Experts of a small language model: a variant of SOAP for the experts.
Below are experts of layer 7 (counted from 0) of a mixture-of-experts language model. Rows are named router (the router's row for the expert) and show model dimensions 0-255. Each number is 128 + 32 x the weight over its row's rms, rounded and kept within 0 to 255. Numbers have three digits each.
After each expert's rows: a language model's description of what the expert responds to. This comes from a sample of Wikipedia text that the model never trained on.

# expert 55
router:157076090195093139158126131205189100134125124075143141196071099109133135152124123166126142155110171109112111127138127117196132037095135131151139105132104156160076194093110104164127145118117094110126093177097133081176145164180136148142149087091140141135181174114084088167114116115135120063101114073191117121085131203164164162122110134172172129110102105118178117119120141119153076151145122101102126134156099161089100081169094105144087163136165065114120114134181137035154102118126104111118074141143197114133157206101133129094138143133125186159166110137140115109139115183092149121082120123118117142088147142092178109150143116110102122114058111156128079086136132151062113109186166142150160141177149132106116086057129104141133180133097128185171125172151102167163143117172132
It responds to: Prepositions in, to, at, by, over, after in sports and general text, plus In/Re starting headings or words, like International.

# expert 62
router:086200091108150138214114166077120169158086099193102121129104120095045161149099171162138163150177129057139157152080172167138140168098119083146119147100177108118119130121135123087117091177179110148109089136105109110124155122146122187170085121121150144097162094106125068123116087101161107104116121130097064113125135058110113175098116147097105104121201123077130110141103117121061171187123090172084117114137159156132101178135098145161072131121121166094174173071074116134136100065177166120146112131087146145165165116128123141164122119108150095123132127087137098150136152095133155150145128170151176170108110133164102065133113201105111108145158130205121100116160174122151143146126141062187069154130108197129124121136120085124094124094125080119165109108163067103155174100150132
It responds to: Years and line-initial dashes in politician infoboxes (- In office 1966–), plus election, University, and separators after dates.

# expert 51
router:147111117166191093131114106126052175072118135149143110174161095126104167138101124101095141127156121095155167061107112130146109165112092066116164123115120147127084094154095105178106114167146140127092166119158110122099115124111060097165157109137122160093153121079167120139159079125110137155153117157119128139155186049188117162062124136124151105152098119163105151192148110145103137123173119125170133155142131130078083139115197172118099112086079109055109141140115113125080153119156045195196105127140092160185132166155150150108126130172165166154099169156139183137181109119124110113135123083071072184177122151094080170144119148201092123121124075139116158163139114078080065061186115148133155101094144115119130139134126159114138148109133153198159108112126142177150148088153186
It responds to: Final pieces of personal surnames in sports tables and credits, such as -son, -ov, -ley, -ć, Smith, Scott.

# expert 44
router:083160157135142111074124132117143160102139124096136092138123096149134115064134112159101119125154125089077088123101091119124136141133164092115163108117129094069128113112100169134142116065154133122137108232174129184193153155128149145143128109131230127091100144123144125153124070144147089050152178110113111103099100105201125177049086122137083181134131132168146137159170142150152104090126172156129125104145140146127151112138126199203160100150142190170103069112130098176148150082081126153111170163140187101149056118147156137104091108127133080115137136166155134121121195169116082094173115068151169145179138137175173111117099126155141114138129120119145126091100140156065116072172187157150125155137153131123107079174178100121119135089085167108100101102159106085082122076175149
It responds to: The | separators in sports schedules and statistics tables, especially line-final ones after a venue or score, plus some verbs like contain.

# expert 7
router:149080112116162164123088112147070138136068158137130134167151130119166109192108180132119113095087121148156119096125104099164101184176170152093190108097151095136175119144111127149094182166071129152146182127094151151166160217077131082134080058172126147175145125136097083137154101133131134109102120115111137142185163183184105140084118179113105085098110110128060118162172159069132125190152141136140095188089161072183099116150160108101074067146085136139107154104086174045115158151134074166146066101124121063155127146142110113150181096127120171132120077145131106107139124120141099137127124116144084113184128101152102137085098098163135061112145122129128191124181180159108177128128161097144134091091129144131090143127115132147072120158070173115133119160137153100158124087158124
It responds to: Pieces of Arabic, South Asian, Turkish, Slavic and Chinese names and places, often with diacritics, such as Kabul, Hilal, Surat, Hubei.

# expert 20
router:091106105094099088147146122177168149113145189073148138110098119143122116059185139158075164067096158113197098175149140137069088101146143134126148067063130091152131155191168125150130149109159130047131163165196141161131078080131155142086131102083088134146099105169140128119156141092106151092122157173107144101129131153150116126090146186093185118132148152057152084144062139186092159101163130105155153156149105073156146123046138132133179109162133116158124174156122126161086157138112093123114096153124064128127148124111126144118101122149150111062086174138152148117104130097173084125113124152092147101129150183125105141034110071106135190146156112128150129080119158174148140103157146142141173162158135160082125139189111103164149106176161088109103121203148081171153119139133146
It responds to: Numbers, times and dashes in score or stats tables (0, 3:24, 4:18), plus the en piece of enough and engaging.

# expert 8
router:125104150121151127129112119115133140092077083144086113152145076097176162172126136119109111098209177102129145156140118195099156161163144205121133155160107090165187109140209124139150160145084085137160086077162142105128160108093182107143116126151193139095108144110142067110149143134121138169131129122100154145062061138092153103115182165178154080149136137135187060168132114116108157170083116103107119076157215106127119121193125092084169115099100130170071153156120140117138171118107094096095073133136095122160135115155111152087107164181106070077127126200126113130108122138100144157160132124085074122111162117084087141097104089138119141143157158158155181107125133178080173108174132099086120108168133167095109110130171128042146113117169062080105145133116127139091143124142078
It responds to: Inner fragments of longer words, often verbs, after prefixes like re, man, reg, ins (man-u-facturing, reg-ard-ing, ser-v-ing).

# expert 33
router:109115144147123179113079127116115197133168108133117110151126104136108139163125155109119130171096111149069157158109049094196113140104112182100126151136088164201136115102179174087140148130136160150161181113152156167135116174179067084142171171115146092135169128182182111087155118128117130103136161196120133148142130123120077114172104069083129117184158141074132159107175112116128120158113085118079123123147123133075135129152119105110164129119156154173087131098126120112151130141114152190129133155133191064085057104157089121093121156110119136071153104099118102156148082096129064108125140143096219176116052116100127121117131085098128099115148141122083150153136175114119080149105145150184137134065121096106132161182160063154179067139177135160136144058085152090091116080176154
It responds to: Verbs after subjects like is, was, are, became, served, and adverbs before known as, e.g. commonly, also.

# expert 13
router:096134136045142166127146161068119161111134137108102112079154074144134159165116116053179104138142176083163114130196206189148138143188164037197085165188153133116129166155118207129085114148122101170135093142126101138131165105153135092115109087169113115154124141092156142090084110151159127163109123159133156133057145127095150065128075155144102143097134093078119091132152140071158073138173096107152124089163134128101135131159156134160093169109114155127171092201142112046115182128112119128108139158137135097118135090185088205131110176097183109168121144141196115082129139115103101172110130116091122130148147065111117180111151141144082129136182188113150114117082129152127131137105083117102100138142110119111119125132112119112122128135115080091169088108138131076119179094076147
It responds to: Section-heading markers (==) right after a line break, plus mid-word pieces like PlayStation's S, fellow, Wilton, Metropolitan.

# expert 53
router:153102085119168108195119135107100142160127202152153115208158133119078142074101054102130098121132061152142087079081118132152129144139094092079144137101147196204145101128074087199079103156160126110139077115140162108105131108106158085102149076173139133129125108140135133152169104109133109156115144167133165164133119147172141135125115116160176168092101113117080148188152173108124150135172082124174175153107115085136095166121082127094080187119142144123117163171087104111137154092175128121178102062101174164155160163116127173096134114081148159103118141153175144115145128146148138167112120087142084093176164114140098101129184125141141170122103111188144083135156107155067080074134117142096141142082119129132114132083172158140060129174085179165172110093158118078140187162138077
It responds to: Inner pieces of non-English place, club and person names, often Slavic, Baltic or German, such as Liv-on-ia, Vik-tor-ia, Bul-gar-ian.

# expert 21
router:085202115143101190104086166106152100186099074091142123147155169118114099122137111140094128077157116105169168127105093168128064119130099115137155165123098148092098153119086095145089086138124124064155103143128083118114135152159099095181189184142130111159113131132141146132159144117111108095128134152127099067183137119119099122140127125167114121139129104087159099095112145119178105174093120108142103108109163134116123087079153069132089150098070155159076136137135078146069142103102122122183087103183091130101196176201151162094191096103143101071150159159101162093133102175092121088105127090170108114161097168112178090130124189074173103087091180112186101142103120072183174150131082155203156161132143165145180101162139094103147135118184128154135178154162128140088078114124153
It responds to: Opening parenthesis after a person's name at the start of biographies, before born or dates; also sentence-initial In and On.

# expert 56
router:154084143137180131134128171092048130116078097160122166154162120146116126140098159129102164131129118092129135069154103100138127158121132119071121141094155126113132114144106080155114141151126172088120148124100116108070075194071093091123126164109141133098141108171136070151206097116126131113146117100125150125117157098179196166039119120133149113180100123160084147180127088144037200134139171097186093145156154119107111128072117130084111137150066195093146116119135157092122165093140149158156175123184168095149099172121148076136105154162186159129097159146130126121123099114123140081111114107158115144162169131080087167108139105143170097151061095151138178158112130168107048099064091175125143176071083112151180094085160148099175112115076149149188140104119148122143132094125149
It responds to: Vowel and syllable pieces inside non-English names of people and places, often in lists or tables (Korkmaz, Nouffoukro, Vinayaka).

# expert 52
router:128096124121175186084134100118103145079154118174092188098111145117089127189087089148160145163101171114199142086110134093136160175152133119157123102142190157079144097090135153139163076111088172149107071133144133144145137126120151110086132156156083135092108124088175156118131095106155171090139146122165058120105088080133149096110116136106109129098087125133105103137083109209177149053145108076167113165181130131120155160108110175125089122127122124074106153124114107173061147118183163117083169101096129149080102152112105147147091153105139142187173122118126121151158152144147092098141126158078177145114092109174067184107197207043099168101117129162115151095169167142148093139085085128149140114108190120139151180085130157141151109119097165129164083142085074087143092138153110
It responds to: Noun-ending suffixes, mostly plural s, plus es, ies, ation, ities, ment, and institutional words like University, Museum, Association.

# expert 41
router:155083098076163114133151144164108201122163111185209095079154135124117134104162153148111146168135139176121140166159093072136162146078134093116114120151137146132186112100146147093092131144093102085157102193167126112109138131127134125111123139146136162109158095093157071117129065089095154150166084095155186134146090190067138131125121094156152161115142114099033129145164127101125158169103169130122115103128125090142133119088086090130146189079109081113108167157024141106084086147061094081146140154094132114167098122135093178070103081136122120054141158112110131208150072133136112108143184098161167140071095153133174124113151135164111108178157110134089138154103181085145152129128105114157129113088102089128101178162122161123155133118162080163105093086125191100144145133154176
It responds to: Labels in bulleted infobox lists before a colon, such as Died, Preceded by, Batting, Kingdom, Species, Cinematography, NRHP reference.

# expert 23
router:145181146177104114121134157156095088127166146085151150087163149134104093056142137111128157077113149165167123185081109167093103152089138139122140152186073159091167103107155104154153211159142116155125166085131141162145141131103103154131096109130079150138130086169084121125175139157090077122160059092095128140114121149062115175123162088111080141094113090121149146101143075137134148128138087138139088145094087166098197086085083088152142092145144123188082161114142119101078175078166161161147166108166088181106126105092175110155165159127172144108147116142072112093079124067179101132149114079082166136139186135109176173064166177098106183119121105154196128150105106201127101096125134102160117135119134056125177094130104134152117111120097083106165171133108152130137106127139172
It responds to: Spaces, articles and letter pieces inside French, Spanish, Arabic, Vietnamese or Greek phrases, such as de, d'Europe, la, accented letters.

# expert 38
router:141131142132081110104158140181146145169131097138100143118120123116137132100147135099143128147096164127202125151109102163114121154115138149140111087146050143133050134117079175120047122159132145158083166060118211190098141094119113079091105118094153106071110135176099142098128132176145094150078135131130163109138176115165140104138128131097168090179098123160109118069139096135109090155136098172170078122125111126144173119143143096110154072159126095146158129109143184118131050120152144112163101088084163126151110120124090114169169116134100148112177177106154195118180117117123158141079105155159105144083190154099166131125138123190201051086102163130134170125122175148050148152129121096182145094107101122143098084123135121112107147132211188160194192138074101151150146158154120
It responds to: Conjunctions and relative words joining names or clauses: mostly and, also or, but, who, which, while, & (Peter and Paul).

# expert 47
router:091145089085195103046153137172114181091112124063151082180190153102129152102179154116126096098089147149111102183099142174134081141120108116156152145142163123095135147095161142160158136102195196152097146172142186105096115109161080150148098177134132188087132085136126141119152174158144191137118103143086075117064089121113120146127142086138131122135142122102163130085080112178123162095087102208122108089189088093124177073110167122095133154131138154082138109091140134113069163137150092120137168127181108087106145099095146130183099124188132097048148106137155091103142134127100119125121127143123188124148074207129097110098071117097115131142163093067086158102140131124120145153150127116102173131106142081118165119147136093124163129082165053111132134109095137123084153074128169
It responds to: Infobox fields like Country, Born, Location, plus numbers in tables and coordinates, such as Country: Canada, 34°.

# expert 40
router:143128142141201058131129076138151132131167107169144160134124062127067144095103155123109071072111117091138100121172099119171153105129160108119150117105123106097161108134099063168120080090151143143120113170154148091081139157114157139089113129159171095105154097153112137096110152134105123199160096177122154098176170123144167124088088124186086176149151101174141096185134156148134123121111199081131089092128101097129105113092101093105119108125133112134148129143098050125063083118136165119144169106101115154107110165140169125145056043120178163146134118130079125160096163147106122141061145086155173172126151088115170111149147092221135151167188095147145111191113114127184174114153066094121200130117115147141154115136180084074112107125164118169182122100182151114129110154162116
It responds to: Line breaks and == markers around Wikipedia section headings and article titles, such as the break after = Jay Pickett =.

# expert 28
router:117148156124073147138123148126193090165097092046106105135062133108136080119093123112169158070099090115067103179109148122186118119078075200121120118132061141188070078102147137097128112136128122142138152125081156157144195150160092158149129161149075118177108167146108175159135089165136080077101107163128065134084099168138133139175091127096118121101130119117142166068119134127123127067084055134100162139158141145147174157151157121105130093093182142161166127147152116160194123064194125145155110095124139112095139114143125066144183093164060114112111139089110126137183119092132166132130133127115101167133215150126182183169175123117160116102124180125143122101085132142154127148141149113103106151130167156089140092131151081158145109160077087103129138169112134162120084067117091
It responds to: Commas, ampersands, and, by and of joining names or items in tables and credits, e.g. Regis Philbin & Kelly Ripa.

# expert 63
router:060105134105103141130218160140069159167157161104151194133157083103144110094122124145188086089098178095108093144144108114145132172131144113205139163135094135178114172127114119099118138059127115161166101098119133132136135081146124163163081077163117146116109130144106136127100178139193104184125136118179135095123142192119119097118134148176073113134076144149128121173084126139150110190149165122134130081155149093081111132086122170096140116187081059138132047123104130137126159146094113073112145099151133113139166152140106115217160166103101109114091112142104131101136065088238147122140125120084060201131081162117103102140123077192142110131147120176118136107124149112121120072158108159131138132071099106116134116120120139155151128117094120084155171119166120194096151170177153
It responds to: Inner pieces of words right after the first syllable, such as p in Alpha, st in prestigious, g in neglect, it in either.

# expert 3
router:124170084101094181157193137140132121129069118114161135137157131148123122146098128085132169174114139157165126120127114151164136139088208140076139124173158067159146162136109063167169102093158102164106111098112108153098145162155143168098083143098122079075160113134132085145042123074172095128142095123103173148115080165172163147114100098167186137152157115104103135110196130107171121118070120135108081079219159126148130107173055153068110109029123176127101119100152101130108102117105180098144138123114156118157169124071141137133152169149102131151173163172135128108100145095150140073098141115085145180148057122102169100086110145146100109170077157123091098114157139161112147148141175132126092092129117072132105142115072157096114072119176073138137143147131089142117199143140155
It responds to: Line breaks ending list-style infobox or table rows, plus table separator rows and headings like Personal information, career.

# expert 11
router:101109164170151130117105103117073106137181147106113130122160151111167082101158149150093142123102113159165177102122143174174146121142095141104147106167182144131100171082121117117195109063098165170194145144123073136057120112175101117095153157059207115146124144137121101139152156105184089090090118067121132122093145084103142147110120109195196112097126114141147124105142113114135093041145131119145120104129147169183212075161153130100105118117153114100223173177179121147156132153055100104131140121140157120130111147125143118106136138148136117112149167101159099125116150151170131115141117201076123077164131129124149093148109188094132126179093136108148182077121130149120148176073185106107122082095140196129177166106181145075136166113109162092154063117114116101113086129178136
It responds to: Words in historical and sports contexts, especially World after during, plus War, Cup, Army, during, through, in action.

# expert 48
router:137087079129072169064126137068113166138173130176112134088087148133111156143057121128154150098113089071138099153118097166151085177076081088092109110173115124202088077130093063166126151115087125141120111135135088154159076200134156113147129132085084130095152194098118100120114152114158151125187164221085114200115126111135103115130161158094083116148165177129189092142103061175130141189141173089119059198118141088128119128128148157158189132137159088113092109101146113104151108107139144156074121105139158108169179117119119093151102120152133164131185103150115138137139131142110077155124116089112102184163154118168096160089129132143117111129096107152156142154077106153121170122153150141152122133140113122136050147123187101153141126151058129183137095094137139113081126131079078
It responds to: Auxiliaries is, was, are, has, will, plus word-initial pieces is- and imp-, as in isolated, island, improve.

# expert 31
router:114068106094133123121119107143093177154150139119142141134126119155069079072124069136186092171145125133183120093152177150121125147138122118130080142159162150137132086157150136115196117156109094145105119108121114076086143134148166102114135134097113058140183164080144098161180073131071108131095106162108169126162114126163165070121124123134136129118130120146103119113107136141099134105114182196103132141211139151148110171087126125185103109142137125122155143153164129155158115152171193081139110103112154148147148094096164093120131104067126120165129145145165196170173104055163169058137123139111141072199120129132092075130211133127136183120083118155113144177139202159080132108101125025100143145089122143138150123069127143092087169083078147172166092064087089133137164150110153
It responds to: Final pieces of cities, states and countries and words after New, such as York, Philadelphia, Los Angeles, Algerian, Scotland.

# expert 36
router:147126119183124067104094107150116129152114094111123129128152068117127149142091156136155153151120062126129108126140157186120098080126117140149170072115139154134076158078069149162122142149138178172088180101117128131129060138108088072155147146152070112115098176072085145133171100083133093157115104135103086146202163101121110144101171134130146121177085120151104130129129131100089082109157146110057108152076168151131056150174130164143107067130084127148109195193128197109125094176131106193171129133116088152117149097133153150114155131137116176143116105125119162146181087122116088129162122097058125126130063144094135162186095136166120067161125110099107196145129136083125091120123123189168105117157174163128121140150063110135153152093159154126124129130075128157180175061207162
It responds to: Opening pieces of family names after a first name, such as Ber(gen), Hu(nter), Mc, Bur, Wal, in credits and tables.

# expert 5
router:134164140050149113145146171111164072153149102075106101154112153097146137091087106105152134115125130150121158090129117126152117147106086136105150144101125205113103109112140088154117117123063086192076178113091178132147156131154156148145078084133099163141109198125152153139115163170117053165097092137177136123054136144078104099135144117119151142099139155167092161097117086118112163122146057139149150171126093192139083132100124080137133110132161157166176121110181130124098204137209159169115091099115158130097104137149164074151175112144069099167152123117150131113142110154170136093113117122080100157132218078124107152124195159049192136114123168137138113173097097135188110132079133090148099169159178153154189158099148125159134109131069108123119091124153060112095099133134103
It responds to: Short letter pieces inside proper names of albums, bands, games, films and companies, such as Ma-ke Poverty, Dragon A-ge, Muscle Shoals.

# expert 14
router:102135122115138096148121137072136131118123104158129122099086113152117107144108093112093101102155131117086175131152102140125140134100108176113127129086128091181172074135140138141113125177121133162162188087109136053090103121138128131131093139151117055151107138189172108081161115195158072110116137128138106138172115150179128163092146070095098097130123168090210109141125162149149086159135070063182084185174142067113130136184113165141098112103150197055169123090160104170094124125166102033124078138139121112102162140129106143151157133143078095163096169094123123137168178173119106141174128146139194169117118070173125151136161138075101089095129131175121103152125120119153050180072113140105099099120103139102121060178157057098149119088139085120090156136142104130125139127079162
It responds to: Commas, and sometimes semicolons, dashes or '),', that end a noun phrase or clause mid-sentence, usually before and, which, but.

# expert 45
router:109069113084097122076082099116132135198164139083167090112168126151137116073142132143120141137112109139110128181175122131165186153086085088150088114134059131097127158131160117122128145141182143150154118175105117167152081101157113118132173186112057093120097080136163149140143137141134149095166151125145136181090131163124126124148085181135120158121182159146176104062161152130111097152169185144106175131169114172095109122162108086081132131142157096110092154090093163092151075127133093087103095123172146059127117219183131197177074102108126103146153194091140062097143130135151114120123130121157109132147074176139156121155171120135112141110140159101145153103142129179064099118124176190095102125160070117099182133127088140134156116129131167095176075141086115051107136085123071
It responds to: Mixed function words and adverbs such as a, in, very, been, most, plus first letters of infobox keys like Opened, Number built.

# expert 58
router:104095121171112102136149098104118112107145117167141111087144073114201089145137146073145156096086165159162111104164107135110106094108080165126105106175136175089103074128096133145095132105150081142141119072153148135142117124092109075147152053136057121162099148118089147097144135143171063069083169143104164086162184123129207180160085143102136128130124076169190154163182162109137103169101143132176122076103127154098181133216204142048129132133162140085135126145164090114150115099149146138142154085154055110163047131112180083146151162125127167134146151117114108111159134110123139139093117055142138210104137161138108143120180098124159134094120139118132098145130097123088161129162125134109157142134131162062148149159184159157101126140075125116162154155104091118160083107100073
It responds to: Blank-line breaks after a paragraph's last sentence, just before headings like == Plot ==, plus sentence-final periods and clause-opening but, It, He.

# expert 17
router:160119098119120118140124152108121127132163104152075128091104107164191095111124084113152121075138091154080121158170188079179155107136085174089125140098142131181131099146145111116080130133129140097092093136104083126115154179163149134119127145109150112085157139157110154090137105123150100105164137166133094192130109170158178155118177138127142088072079158090099191086149148173136087151184195115146170192151088165135096121115096085137174180063111064088093124158185135079143140069093095066119115138138150095119187138145054084132127079121121083092131142133160145192096169070150163155107142074120117119131115220137169185096126199122134098169111143136103155091086153146099155089099125114111133075155157126137138111134140106120191125143097134091069097147141080114189117140123132
It responds to: Prepositions and verb endings right after a verb or participle, such as provided it with, related to, taking possession of.

# expert 27
router:117054127144107152154124110110091152150110091111054152091183159104112122107169151083127119082107144133070050102121090082163137108142103115133146075167114148097163158137116129210106166113151131054080178126160133085155106116102100130145132187076080101091066135159101140155148145167138098125082158125145168119126149067130139075100087111189130140133088175159132109092153120110114095083168125118156120046122081171101092152151185129172178196109138140139129202103153190160177124100133148178135128163134134121148173135156160074154107095100139089115099078077158141162195099130134103124097114136068106079110155151098171140185107118113123153132149115157116124127149161164153129168143128141088169127147132093147154151155074131153104094151108159109124154086046130113170089108149083
It responds to: Adjective-forming endings and common adjectives such as -al, -ical, -tic, national, public, local, current, often before a following -ly.

# expert 42
router:100166160169121139091097066163085141137070080172171131125108126086096131154174098115130111139143156129071180135082105180067074128117076144149148187102100115158111132085155065154159167092172114147150153119143168110132184150156137105081084119107161100188104135204121100098173159098180107107140118113091111184141167124187137153045101118125107087084134098178134112088163109135129174067167097184127153122086140097155096178171090131164125097153142123139187145129151157171077141128166160121085134110132129163098085139127145111151105130176115138197096118121103136145098138147162113111145121131172148123096117086186131140097136113201137153169142150139090083160106107187134206103085143145118138127199138186140103106119096147088122107099066157089126169116137072100105100109107138
It responds to: Closing parentheses ending section headings or years in lists, and heading markers like ==, History, Career.

# expert 29
router:178137089110134121170116153126098116143133121191133094075182172133187195081060078128134091133092131113136158067097086132104204146175122133067144088140146049094155138159101100168165072108173139150143171127160102118202178120118145167169147095168080132168168132071172141081155123184151124152179135065176139169114145141129123113097085141169145094117081094140045138075114122140129127125161147134090139153153124132097096163130133162162125185081070136087083152166147111140194146169101090086116096091173066104112106162040155145085119142111148124124129102083135145130103112123091124120142124068122135156123122109162082162116101134167124109116138143140140117141135100097125117119164069148104129115160125130171156167111127163162161095120147173070113151072134098140162137084114089
It responds to: Pieces of ordinary English nouns and words in descriptive text, such as wh- in wheel, whether, whitish, plus -ock, -mark, -ism.

# expert 49
router:092143099115071085188087096130136088232150098132155135101086150166109097164105115131155114092140121093147060180130141134185122127090180098064118096141133153160152105189174120110154149150152135112084096189131154126144141184180179075099126133125073122111140211154117130121123105105122147144125141151118074125106028157120086106152171105156108122125110117152125130109091161086064088070147176170131153140129148141143161133077093136092140105134182170112140138119074153152134082135151136151105154074091168091087127119085126118106120144057126175131088087155163134200173160146103126106094125120155171093124159126144147116079151101091112127156129142105121136107116162170129152164159136106092168141073149121066102179194128119118088175089100140106175133163152162117062125144070108
It responds to: A lone capital letter starting a proper name in sports lists and tables, such as V in VfL, Vermont, Vladivostok, Wednesday.

# expert 24
router:205128087136148118112174085160109118108139116137101138141122125111145109152092116144130132140077127188136158117180175075155104091112162162161073123126114150121144082134146078091108185141126115112136126125105117144146134198121133090107134164142144152131083121128148142152210092103164127058111070155162088118104066164173188135162138096161082130061129077128176113119107114147077129106150106164114161141140116102121157165097098115164134134124136116154151157064142125079133158107089089080168172141082168099134183115170071086071136097151102076149156090133144122189217156104127179133142146130136129125093107192188169154123139152102079188091134105107154131113069187123079097148157071099103155075074169155123135060133110123097139175132144132119116058120125140067132139089099161
It responds to: Prepositions of, by, from, at, against linking a person to a group or place, plus "Department" in French infobox lists.

# expert 26
router:137115162174113125109217127111105070147112179117077115121041125130140113120129136150107137151135105164175117089097138175131128118139103135115228149092117114152125132142208164215093167142163118086086170142119149120129094079080131094115181162121095087149085130142110146084148148154104131098099111131069114136105148144140160118083110063135157105125059125094102128124118165158114098143075142172109161166135131120145149187125136155087100122121186182108113127121181178171174151093195151142096151111137162125138095101162127131101118178152196095135109124119132143151096080101104211127126109171147064180184126126137132081099096168088146135061092151159115118114114097068166162095147136106145124072116134145103122121161163100082122110137113123057205113141150119125189111143144175
It responds to: Past and -ing verb endings and linking words like to, by, with, help, against after verbs (sided with, helped to).

# expert 19
router:066065157100196162113133142161131151194089168125156125130149165111152110135062098084198115165166142121145123095076145145078171117099117107100128128156138131096159118172157130104117120174145133105120165128076098160104128105120139100177153087093157169150146160070153109137122157116094107151176086104120150179156097093131123196070105117088149091128116102163092156156128122130084164127107151127154132117123074103108094173133075142153116171096103166097085094133110168121102153122193119142171119133161161113107141099069209135047137148063103102111106122129113077163153104106128128092105125089234143116160170119126087141083151120145124116069166104104175201109182118132048117082108121107087130094099112180157167216091120143155107148137129169135157159087149116124129145132106118
It responds to: Place-name pieces and geographic nouns like River, Street, Park, village, church, -town, -ville, -land, in location descriptions.

# expert 46
router:153108096148160099077075100116133164117164144153144119125162169118102113085060124177184156144098084136168155124076120163103091184115116144140096163162131128140157111141145139120134109132179202095113157131120050093114119117155163103158169189154163111142160110086174166115183134128167113094146155141174115095156105132123199122098108147145116152148150112110163134134068145184138206106114046101150158114189165118121133141080107170116107136095107117102145137080139104175120139120140129099081127112138196132116119146174110124121143125101080099169139128118126113097126193099110159106139128191163080096157116075133141203093219160130081079163130093099135069080163156148088137116122081156088096108089130202086131095161042088184091152098126135116122176107123133136109112126101161
It responds to: Commas after city names and place nouns like town, city, village, region, County, Stadium, as in Paradise, Nevada.

# expert 61
router:099097084103124110105077110133137187136124143095079080127170078132174151170129138111151130122090110069067097143096108130150171150178108108096151103090149088114123097151086164109150117133125086119117110127148112173107115107135147153102127168074152089087131124078078166157063135132135036155056109147076148128072146115086118187112109096057144093059145155123143109138127105115152161128107171160163182135144181130103151164121141112168147115091121140133133151157125141155198168133149176197119090155118093181123151083155093108152176138138175107144084152183130137127140091162123125107162111122127090132166116129068190117165097179113174069142174129117137101122179093106186136130144179097115035157140129170121204085153181125142128081152149107119163112095173166140168149160142134
It responds to: Pipe characters opening table rows or headers after a line break, especially in results and award tables, plus some semicolons and medal.

# expert 10
router:091129122119115112078130176093165083152130081083077117162109160141138121078158114179107102088111136147183137175143101136079115129119192164138108132140154149108115158173105095107097218183075143117134170101105050076122061182132104109153143140123080111166091154222146125124122149165131162066120128130055121095094133159140122090107192150109086137135099094115127160140114129148139076118080130085163106160118157165157150114169172111115147121169113113102125096097151049144155100165131155192204134118133116123116113097114099110119131084191116141123080180165114127123106163119161178149093107184155143160128108148133081150077109124152084138098110160129135117122156164160156189152080118182117173110113123123171173082128135076123181147116173095106125144152146156070104105113163055
It responds to: Single accented, Cyrillic or Arabic letters inside foreign names and words, such as а, ä, ó, plus capital I starting sentences.

# expert 37
router:096194152135129144100141152105115157098081106118139196158083063093167140102108171077146156121104074101131104153140205073171079110119144119140186117129101125131137142137146102126111136133061199130102146073126164169140126108097131085152104133156077141149180119110090097101137124105101106162173172090136086119106208162110157140132143126148132116179137086120139160165149147102073118132115187070097158154081104145145085089095097188145073075159084153119149120117118167176101112110151150177205134112101073096145143127089112131126119129128104128105106127094143162085107128108139104107154127131136106131205119155124134175171093114197116111186101110174139168096102175150101066118075082216165111176115093134075105126173092150156173128097102128147142149122154178092172100084112154
It responds to: First syllables of European surnames and places, often after an initial capital, such as Ma in Main, Le, Gratzel, Drakeford.

# expert 22
router:117097124177087117072107083120123134105116141142119143058058196189151127124167175178165117097113171064147175169125075109143124100133135105074126092135121094127082120146122100091107154089149129103137101150137074157069125093082109173107165163136162130143121107165080163130098162152167117171108076159138110125134150104109141090115194093125152112148133187143125157152152154180152141060126127080117178119145145065147123182194139063093162121154156138131119137159154165123135131174136085158128228129134140149180063143097162111140125113092072133132075158218135133125092073131121154145131117124148195153167170136093090135097134106096117160152128126106179098159158077114147055173119065146129168132143143137073185105118144109141137118117118155072073085114120100146146140136123111
It responds to: Number tokens and decimal digits in tables, statistics and coordinates, such as 19, 10, .264, 2:05.644, plus dashes in ranges.

# expert 39
router:152145101117084080130150153133150152167152115126107178101135094181066049138163100102155149081133172139094166181088083175146119174115143159132123092093104153179120109070117137145124169128164166119133148120107133149165157128102110091078147133141072118174109162108165126113149081201152095084116163171169128083176106149170115124124092088080106077156098172144174137132179103138149142156144096118134123187132116071102146158187126145135108105137099110083127123088173122135154086116147174073159068101116118116078153113123090107143111175084071057108070128122140138099159192127150171159161131177075150120112154117097142151165129185157126112109099131156122136081140162136154052149140151148158135086139129094099081073133135075105099120116082108125161161176079160152154057103059172
It responds to: Commas, semicolons, and, ampersands and dashes separating items in lists of names, scores, statistics or table entries.

# expert 16
router:101069075125085131159082109126163128168173156109086092171067159135119113109162121119134152135117111197094149085124170087157089120164177132137104127157164131141105151077122125181091189110139088162147124124133063135081127153068180170080209138143144145121097165124158175168100142107130104115122167118064072072149134128128077100168185081098118138136132098119093084105146094105169109179118087072092129133150147181133087096084124131167108104100132103116113087138175098087166166164119115123126079098111159122131093162137188092116134158128136166112160107123119182126194084128111113145122121112131124109061182141160117094144115137125193131098153157144081128064067127136163155142104213148206110136169122165094138118131123092202136155111184117113186138155078102145118142141129140
It responds to: Capitalized prepositions and question words opening a sentence or clause, such as On, For, After, During, What, and linking words like that, because.

# expert 57
router:171077179147095090155164128123128116165193150149108156135119147118096168114116104175134094106180155077180089134106166136074156124099191073101135158126143119123159183135098118119107131070119089093108112150167175093150167113120145121085139172131139136074126134070112152190112099148176159120106193136116166121152117191121119179057136117159188155147133161104109119150130095163155146141127151111124114103103150113109149168170111099144192145105106101180132071171071110094085150173162105048137133182110163154152104149153103114157107076126123128144099132173149132092150090175096144084160132136101157143095148145072106122092057135085136225090124138088090102185181092144106104069134164100166121122150108135180048159108146117081143137165110120090133148170171144165135101152154103
It responds to: Inner pieces of ordinary long words, like p in accomplishments, or in theory and coordinates, op in cooperation.

# expert 60
router:099164096118135095132128079115130128096105117131141092218123110164132171125123117143122158131129140124096139173212155156103080118116141155133085127135111161110098172091131144095114130122151125154152127195150144068111080108154096130087138119044166110084097118171154174158115154111191100068096137109052144152103134148124155138156168107110074155134149145103142147162119092149132118170144095100129178117087149199125190141118071094078079096084151119069093101174150122138156114132120176079158088047102175193119130133183099103119126193157119053170146170210145125148145112152130158127171121091089167137113146186125139084183148077154113144121124166084090118161068171148112101072088130163115151146135080140148147139130116074135112161174111126126074125164125129086121137113114169
It responds to: Words as, for, after, because, when introducing clauses or phrases, especially "as well as", "as a result".

# expert 59
router:121157135128099149157122097112175109118113141109141134109162134112032119072074114122172159103089080100136109190121134078147160174106156081171146130092112074144108115138155147107089173115092079156169112101108146120106178141144132138154114133148141117127132173115119069156149120150102149124122132103144106118177124125174122129126119081126156134066092120093078100154088154095110115060085173127160141089114144159178132094068101097143159104191144063130157112099114165154084131150150189153137140153057136197141123154115185187117129143092082195131198122147110133152128134073073144143156122128120089077113141114091164115187110076116103154095083059170156104091140194133097162135138152172104102113110130134135139127110114102206101158111143091203117101192136138192194128178118090
It responds to: Opening pieces of words after a space, often prefixes or capitals, such as De-mocrat, Con-servative, un-lawful, Mi-ndanao, Mis-sissippi.